Weights of a small mixture-of-experts language model, trained from scratch on English Wikipedia: width 160, 39.8M parameters.
Below are experts of layer 2 (counted from 0) of a mixture-of-experts language model. Rows are named router (the router's row for the expert), up (a neuron's input weights, with its number) and show model dimensions 0-159. Each number is 128 + 32 x the weight over its row's rms, rounded and kept within 0 to 255. Numbers have three digits each.
After each expert's rows: "mostly gets" lists some tokens that are sent to it at least half of the time. This comes from a sample of Wikipedia text that the model never trained on.

# expert 110
router:104160079150136114116094171090112127108148161103113160128124110118103169135130089122131130190153097218137181136126171174103116127096175135128139156115125091110089214162154171125197096110179147189141153103120118128083127153114125120144167172113181156182122125045112133125224102129135098127165103170159160045129060151148096153173092149154133190127072147114112161137149153115163096116163180078176099158154123109095159148166112147168133113159134133107137139145089112113100130118103126
up0:164140152120083134117133087161108192109100144139153113127175083089123090093136148101182148151140120123169078111137175191191076103124121068108196152168131101116122154111160113106140068147144131087124097118170145092151153100174166107078138145107096120083167108098106113153084139099124104076134082076206122140141076091108137122097177131120137120180126163122124147102148190135084138141069148109152160111142124115199150149145219057178137166151121131160132140130133087114104095067133123
up1:111128104124114108135171069145126159116110085129090138195143087115118088132065084142159078162146079125220114088122164110126113109167159127207146150069084078110133105125125144169124149179124081148158097124171136172119129119124190101135092152065117103109177158140107147141140132180103147095158089133159129170143124054091087135150151152105151096159139222154061093100108100166132089144108135118143118144113139138107153120156109134110166080167162172172133149126119138097131098131160214
up2:081110143112141147113137182147187134157167137128139106107126106097134114101070139124118099159150124144149145111140173126145131182105093129142114173155168106132111120146126120231125124154137135123109115176175185116125080068146162139090174196115088166113184170101117113116129164162081045094195096121148111134088082151146128109081118130139074114151184182094100148120133155172060143125106095173170103081186082135163138157118166092067142097091133142120146147103164071107134101098076109
up3:136106167085129145109132085108127123094098133086080131121158180130123084157086093146106118109153164131146153070155151191216128086153071134094144127123121054123042090114144138160182210103172151111141133153155148117081108125226091140158143150083117094183152153115181086158109097146118131116139124133179115121088120106088133131095121166090161126137102137082138104055159165159174134141099130192141100135096171132143118117090147100138097107123064084128144085127123107128141113101079125
mostly gets: " n", "ñ", "qu", "ión", " Saint", " temper"

# expert 26
router:099144092117151089078178155164174179125141146145066114124138081149082143159141150134114114120151103141144085130172110120084078080130194113091116089116130114205137103093079160162170172162138164124147218148155146161104107085151169139172184155123113103093137077148150131099144144112138122101163114160150150192132119144103113154126123129137113066139148119072177130084099120136128130105130133164153179121140090120152105106094088098090152038105148090150168154170181138087047099139083155
up0:115155179143119132099127134102178147134153106153151088128109076183137072159079066164095098136152101147149112087127107131100111119177155144066142078074075054158096134077141157152092187135150084140138171105121151164131145125106198114161124124099141159156158090175148088127144126118191160109132173130197081087125096140119137130102148106170086079103166134072105155108207154116189044143175150142166153103147148136152107138111128130071164110100145118154123125137160153101088143136138167
up1:132116091128116131128096167150094171107166112110100129155140149140130144099116123176171096101112161175152078099141130136152072058148144089123128124123173162076119135114180144102036171121119094096117099101138113141109131088119081126086032138067191132134140113098133152083195135099142148077093104172141146098109051129142136153151130124112076123152157142090120135109145098126131201112140125141100170125180181167096127137095146048186140122127083190163143148099101063124167145145152103
up2:173099163160125073193125129134172115152151120138141121124151167151055100122129136102080150130146127119163115174102115085141137151159242101073126076162155116192113120079105133158131103117109140177195095134136133089176143113100070125109159134118128109127122109133085116162160090083118113096137139144113095073081145091128166148169199105118120115148149105150110141142160162162074086095136129123147067111090105213134026088147148090128135118112125113040107119122140151131140142130136095
up3:190188133154132081169079123100119102136109200175153146123176141128114098180054117160116116147185156078161129113113172131144103134136165176092111101124095146129123145095133128154133117137159141196126095108104108140235140039122129193164099129162155095140183155135106146120092135083164119144139101100145139151106101125146168161147123110088151122143139165107152138148060127123108148155103038104080098176082089137084139113134122130195115086181137056114160115126111132141149127119151119
mostly gets: "ly", " more", " later", " then", " only", "ally"

# expert 80
router:124153185147171100147135143133141130160105112114195056153105068130148109128139104114139099079133148091119178176068134158124143065168106143116151126141159165132105149119130161068094102100119131176123148081158145160043063131157187191124166118131159124159142160145148137132156151133130085084128095163156162089116136164169127125111124163085117167121164152114170152146166092158089099100116153137147121039120069086134100184131145143142102078064066081085142160101165137086173121103115130
up0:072144134141098147147115140138166116122164098128129166178159182111099112142076146096125073087187188129160202145126113173132134090159130123096109088059135148167110142182121126103155113129138157139151138142132160167122139116158114105094152174113115139112143121104085101125129185127090168083153141157152140178148143101146069100140164124088059137178122177140114123103053116158223115081116087121159142064200168080113057144131093098118146113155102129104160130152148073104141081092169124
up1:181143140119144088083182169101103164125158133084116166130158148186170062153095159139157115092149195114180093086166218143117108180118136069072105143069135102154084167081124094138116129136125108134111133136161194152143085095139153172124148144102136126141113131089140069129137132088104146115121061050177118183116103088133096117055102164118141117079155130123095165132117124119111101122146151174112104157127084101131124104095128087161132108184143137134186142164162119170185119139172126
up2:136134161133150095112183105147131119122151105125154111152109079197093133106068139147127103139143179111167131054173141203122083144182161135105139129109136122142061128084169116112134139123140136164152139151154160137122051129146202196109152177112165084123112130101120143151087165089074119048093117107216152136105042131149139147090115114101099109166138142140126146116169144071119083162150079144153122123110126143103163191096172068112112121160085176125143156149155128099143102110168152
up3:121166142100091116136195167143149186126119100091198111136165097097088104098062095085130102193162110102168123083135118192075103084125155146120113177091110064159122154129164158145108096147131124194112122135123117122142099123090164195123163198083114090127143118104101127174114089146078109091087113136185145142123062093180125126137135121138090092122126157186142151110141215185126128125102149135166111131086160169112091152093109119123138129120153167193137197138138145099121119114159170
mostly gets: " Country", " Location", " Family", " Coordinates", " UTC", " Votes"

# expert 42
router:146139072147084138137092118097095138073126111096105068148154103139099187140144151149100100209111136181086152132120122166170078070143106123106102105159141078214134150163158142134136152130126139134093096136173162145085148057095198166189098122171120176088131143128117125131117130066098121051134153197127132156125137130120112120126108100068093134117126128120126104076184166155143116150147179131122188054168103181115117165108105116141152158164131117122132116182086177131141133111180101
up0:135102126167126143118178134120119103130174086045143128143119152114103061149134170176109086220110117168162110083139139140162060107163134097101144131179115104161106140127086124202131154113100132123123149119114161138097122084109150104160156116060111088106105172091095082150097166074109065094153165154133139118117144148180149109083123121128146138159109116133143145138184160149127113115089130104156126063112159168111148171140092120036187082156129181132110116208125143129091119070152085
up1:149190144079055144106100144096219155145165098114136092078107109110159101104130186127122139124087089136162153134116152179112132131135124062080180122125173064113157121112134167155092098138122065105133124099138142118172109140086171109167140101122097151094130178152086115143087160116154128086103146116180125147147089162130131126122125174129114078157132217141043142090071164108150117107111158105120138094163144164136149106084173110142143127159156171181179120124159106071117062092087132
up2:129164100083081109095178144128101150164042109104123112152135105147122134094083136135193121136125134122087121130191156152126105146172163123107105108123140003145114114165143148132176113140178185118102181175113128162112152124117062123113115199109161114152102123133133113136205153111109085123082130126171154117141082125171136196131130145154118104151195178136087140113129141071156174116133097119087106133095150101074161118107135095118133094166093082158184151129153147132079083125094189
up3:148170145107085176140126112118178135157145145097173126152135106210143134110111129152148117157150098069187134123138191165111083087159139107098135140132163078140152170154084117182136114183126141144129120123127183160165159074142144096085116187167143112108178155134138106145139178118133071072101060116113097078152102063131099106130150115149098138188126082148101128128165157160090071117143096126091146168084168084099063135168176080128103117156101160137129127197152163164125121138188091
mostly gets: " also", " I", " All", " List", " now", " att"

# expert 84
router:139110126132165192143144104149123097154134123140122087148151083167095132165090121172139105088180060130139105107165116169108113102118126137066073133096147118099156119173147191094155081113155157121147104101111119150143042055086138137172086143108190010172136157165119132121181124150086148077147073110170111115068115110128123092098143134128132152183149175115090120142129114152163139150153175158132130133136108122160074147072197093096097174159095125160110130097131160106171122132119150
up0:080118127109094134175130115122151102184126122147094134102132112112144110057129150151122164154113129167076112118164240162036133125094124088102156102161160113090093128102135122156073102158143171115083138116157194078140136108147178062095139139193137145153100180107134166119087135103095124088061164154138139138121093150111115164144103165088152134125150167161109156105144143113153109118079195135156121084127168122184185115111124153167098101168129120124182085113190146112122193144096133
up1:170170114157157162087133137054142179138150121140099107171148126111140080087152181113163106109128137110166164077149177169093089073141139056173162199099114135135143190146175154126108126144084089098116192160144185142116096095131121080128113167125112149142132156085156122117084139079112136075070109101133101077136108121116104052097117083123129146104115173146123143174174130131102144129053073076102155075174141152097123116092133100113118098161141179139137105096096124160110087088136090
up2:144137146115097164123088078116095116226104117103181093214113088074076148097166118150138141138167112150121149149152223120105113094074128098172146163161145124165145157103134111170120103115113149133098110094119129112128120154132165088131130166137087173104109160129095047143133144070096139101147111111156079085129137157154098120150159165144102083133175153134171141095114110104083089103119137127114154146143155127170175115109108170174141086171177111121167167140173136118093085059215142
up3:105143102147106144156149097122114131145134115155120133138132088159098094087163167114117104125178096152120125160111141112098107134141132113122117127121084087147120122133176146084082078193137146065156171170139160094141097122128094059121146124128120151138124100061099099124143194085126105108063085156117135166127137122138154094142148156037051118153118143115085176112150152173131085154069142110122176062113128077101136059168180126072146133163118173148099147164137106134160068053209151
mostly gets: ";", " /", " -", ");", " –", " —"

# expert 6
router:203113132169154124126137143152128137116114107129136112118140120144182132162115111186105149179141089076187093085128144101075142064110145090062197106107104123098089120120094118160121171134171141165173124114133146085152096105163168153153195109109175086151200115129171166076121161141065110120152131122186132130154076146089155162137109183120144130129151122101113153146185115174161130057136086120096109068128139147129143143082182124145144108137076121128187113145190173102112070134154171
up0:119129151106085145091120155171134122126144151151089149149102155052155132157063144129128126146101186110143094101181120130055136104157125126159094114112164099137124136166126145167172145150154125029200178112100104141109159198111160101147141144085061061080154115100066121136097135107191122131122088171124118107109170118107133108133139065068073156124084133151109099097069146136115109113162103204130138130108156104150165139136132105109133081124173128183126173080141104121124076137081092
up1:105184164167134146153139165086130146112163119143139070158178096111136103138109126168110135107125132131102122105133067098151112146106092095103099170119092083092130121137122204127132186182125148092128115148113104141118070133106075161166156142087134118121140073138036136161168158120099163157062116185158098097086091128088108082103113090139131079128040179148126145170152146106111179166146120148171113121122082172093110095062068123100109114209170121121133091189133143119124124106129096
up2:138147141118096086138114152072108132183094135170167091130132183074167104069102156135114156121162195122036133120138120142074122160174165180128113154130120140145152117073095158128110175176145155125161129116114116124090141164075075169157106155124068096170087114129131087176136146076133139150101166114180106104095185106164093118148176166167097086106118125133172141098104164075170149128164137079156096115137106124077175070115104125166158147189161127090159109096111095103068133144113118
up3:073168202144137133129119111156165125098105103123191061117125196121167064153089161125166055118162167159175204183064109110140146097169132152202141150180097087113130124135126135171156175085100117127125116166097154138105104186101133139135117157166128117162091062097139159125122158120156120130124154203129145089106148118131099132147162184154117104146098115132117137111067164115149111039109084153150120143173110096110095065101123138121123129120126151137106129115107143133128121120061181
mostly gets: " |", "|---|---|---|---|---|", "|---|---|---|---|---|---|", "|---|---|---|---|", "|---|---|---|---|---|---|---|", " -;"

# expert 98
router:101147142148153076144127089105108115126153069100119123116164123173095160065144136139104160111181084169126158121136177158069102107151137180096108092086094142113090203107185159108108135144138121156163170122109138106092100088104087149150120118145129116132144112063134138118154131023151125021128100169217141120142068139102123114098122140130092126094173150169084190122160170113128077146125180144169133106150152086125153096115127052108145143148107142142101113162178146121131149101167114
up0:183185198161064128181109173106118132143131141156149116123164157145097145129123106126132145160138057091102126150111155150097093216122175132095103153071179123214044103100095129147122117161115164165068126113166168181174112090169078105097165139145077155132135120102137099146142130098107116115110163076116153146100151123115101097162175136134132122085107129114138155163094146110138106088113176131058095154119160145076114109070108167185105096107183150124165105163124168094129102120139110
up1:111146172121092116104116139120185147141150189132173065141163127114136112079118085146088084157192096078131062147116099150100115154141149127099126190186127091145160126139162154137130120132165155180118111124139092153107136106179146236102131151093083093073140098058107091128153129103055110104158094165174100164115142127097100133128123143118092126127145127123087161216150140150090117124120107149116161111060111171150118106086125121059081092157100123123155128174168094168144142158117177
up2:158176124095115104148130165134154127169146104174158102106158087048151160131107143116104079112129136076159145143110129170126113136177141153117149094165197174147138130116152115098140178125124119128155119115142169158060119101129173177125142110115129073184133162128127164031065104139089105072132170125211140064106116089175105130071110121084098140142117111142098203098103111111163085121096087100131109101106087136060170143148141128163092110088149122129161076152199138141141114099146104
up3:131133155122091092155122178107151072134139130132108093219145122142162153191113158113043149161113084096201063132142114149134036127138191145144175160083136160143116125142159172166143138147145133112158160160105147151092101078113205170096132138124094114112194067052112106137113136068108105106131145107181171136113093085139112130150135113142079120101130121121095141091109109179155132129087125134127117096183117128118164134095147089139130157166119193142079096145116070090154142095118130
mostly gets: "2", "uj", " Nav", "av", " Fern", " fav"

# expert 48
router:158167184137054174116172144095119127096081164087160181122162094123153143107118100166123129120133164181116181123105110094130155122186151153087172130180058084117107133071137180118108124122115152145144154098179161146146094112137163142160198163102153160151095066103107096115153082111142162137131124175132067157131082068126164078110144148099101175067113101066149135129178122153113091063147170140156139089107177121163188163110162104089142133136107089131133144170099106148137116153147157
up0:159123127147096081103174116070117157129159106104174140129124110084143141071115179147132105104126151124089088066073124096169077148156105182137112066156158093183116147171123142133127089132096104107120148179150175099147195155148149170164123130103098130156121141131108201124060146142128113143043128129183171102148092079081088095054161158088142145120153151163103150116163130198154095085108146142169148103126178128151067097077149088161139128132130136154168152099120110178157145135133154
up1:238134121149175094133113072086150116105121130159125150108158129112110150121135150085120129098183096105163068104131175149164106078156156110140135060136123124181099127145113200100100188131164148119109132149165068214165134150149121139175138187110112093127178099112108190108101166058155103124164105113110163120137129084128140122121149124110133121106143124127175141110132152176141112171072091172097092059116094121108143165135110049196140123084132078118109146112114162102149124159162118
up2:191111117150134102073170062129091202176146121100092075145112104097120128128107136138119156136139127114157099115174180149187092134144096140145095151120090096130095132112152153145060092133110135111144115152157200179090130129160107110107143132140122066114168163110132121171113109120119085141048084147135125150143082075134111096094215131166127110122134139180148138117125099205116100192154121132116133043135142098121068137160213054101133112107111125164120138147101160146153137101172099
up3:123174101187111131116121144135089122115101154132159134152158148191117147093117163129187146130134146132117129122108138150067117130143162087154157062134086147091118157099119088143110176057163108092122077096126118078090150119028105179107146160073148118146091148052096099158152143111103168109125111145127129152092135087103049092167055143184094160120160091126162114123092172132164143124175117105116143142133143145046162074116161159144161104181137145136163143140118087149156144068151089
mostly gets: "==", "===", "ot", " ==", "ain", " ==="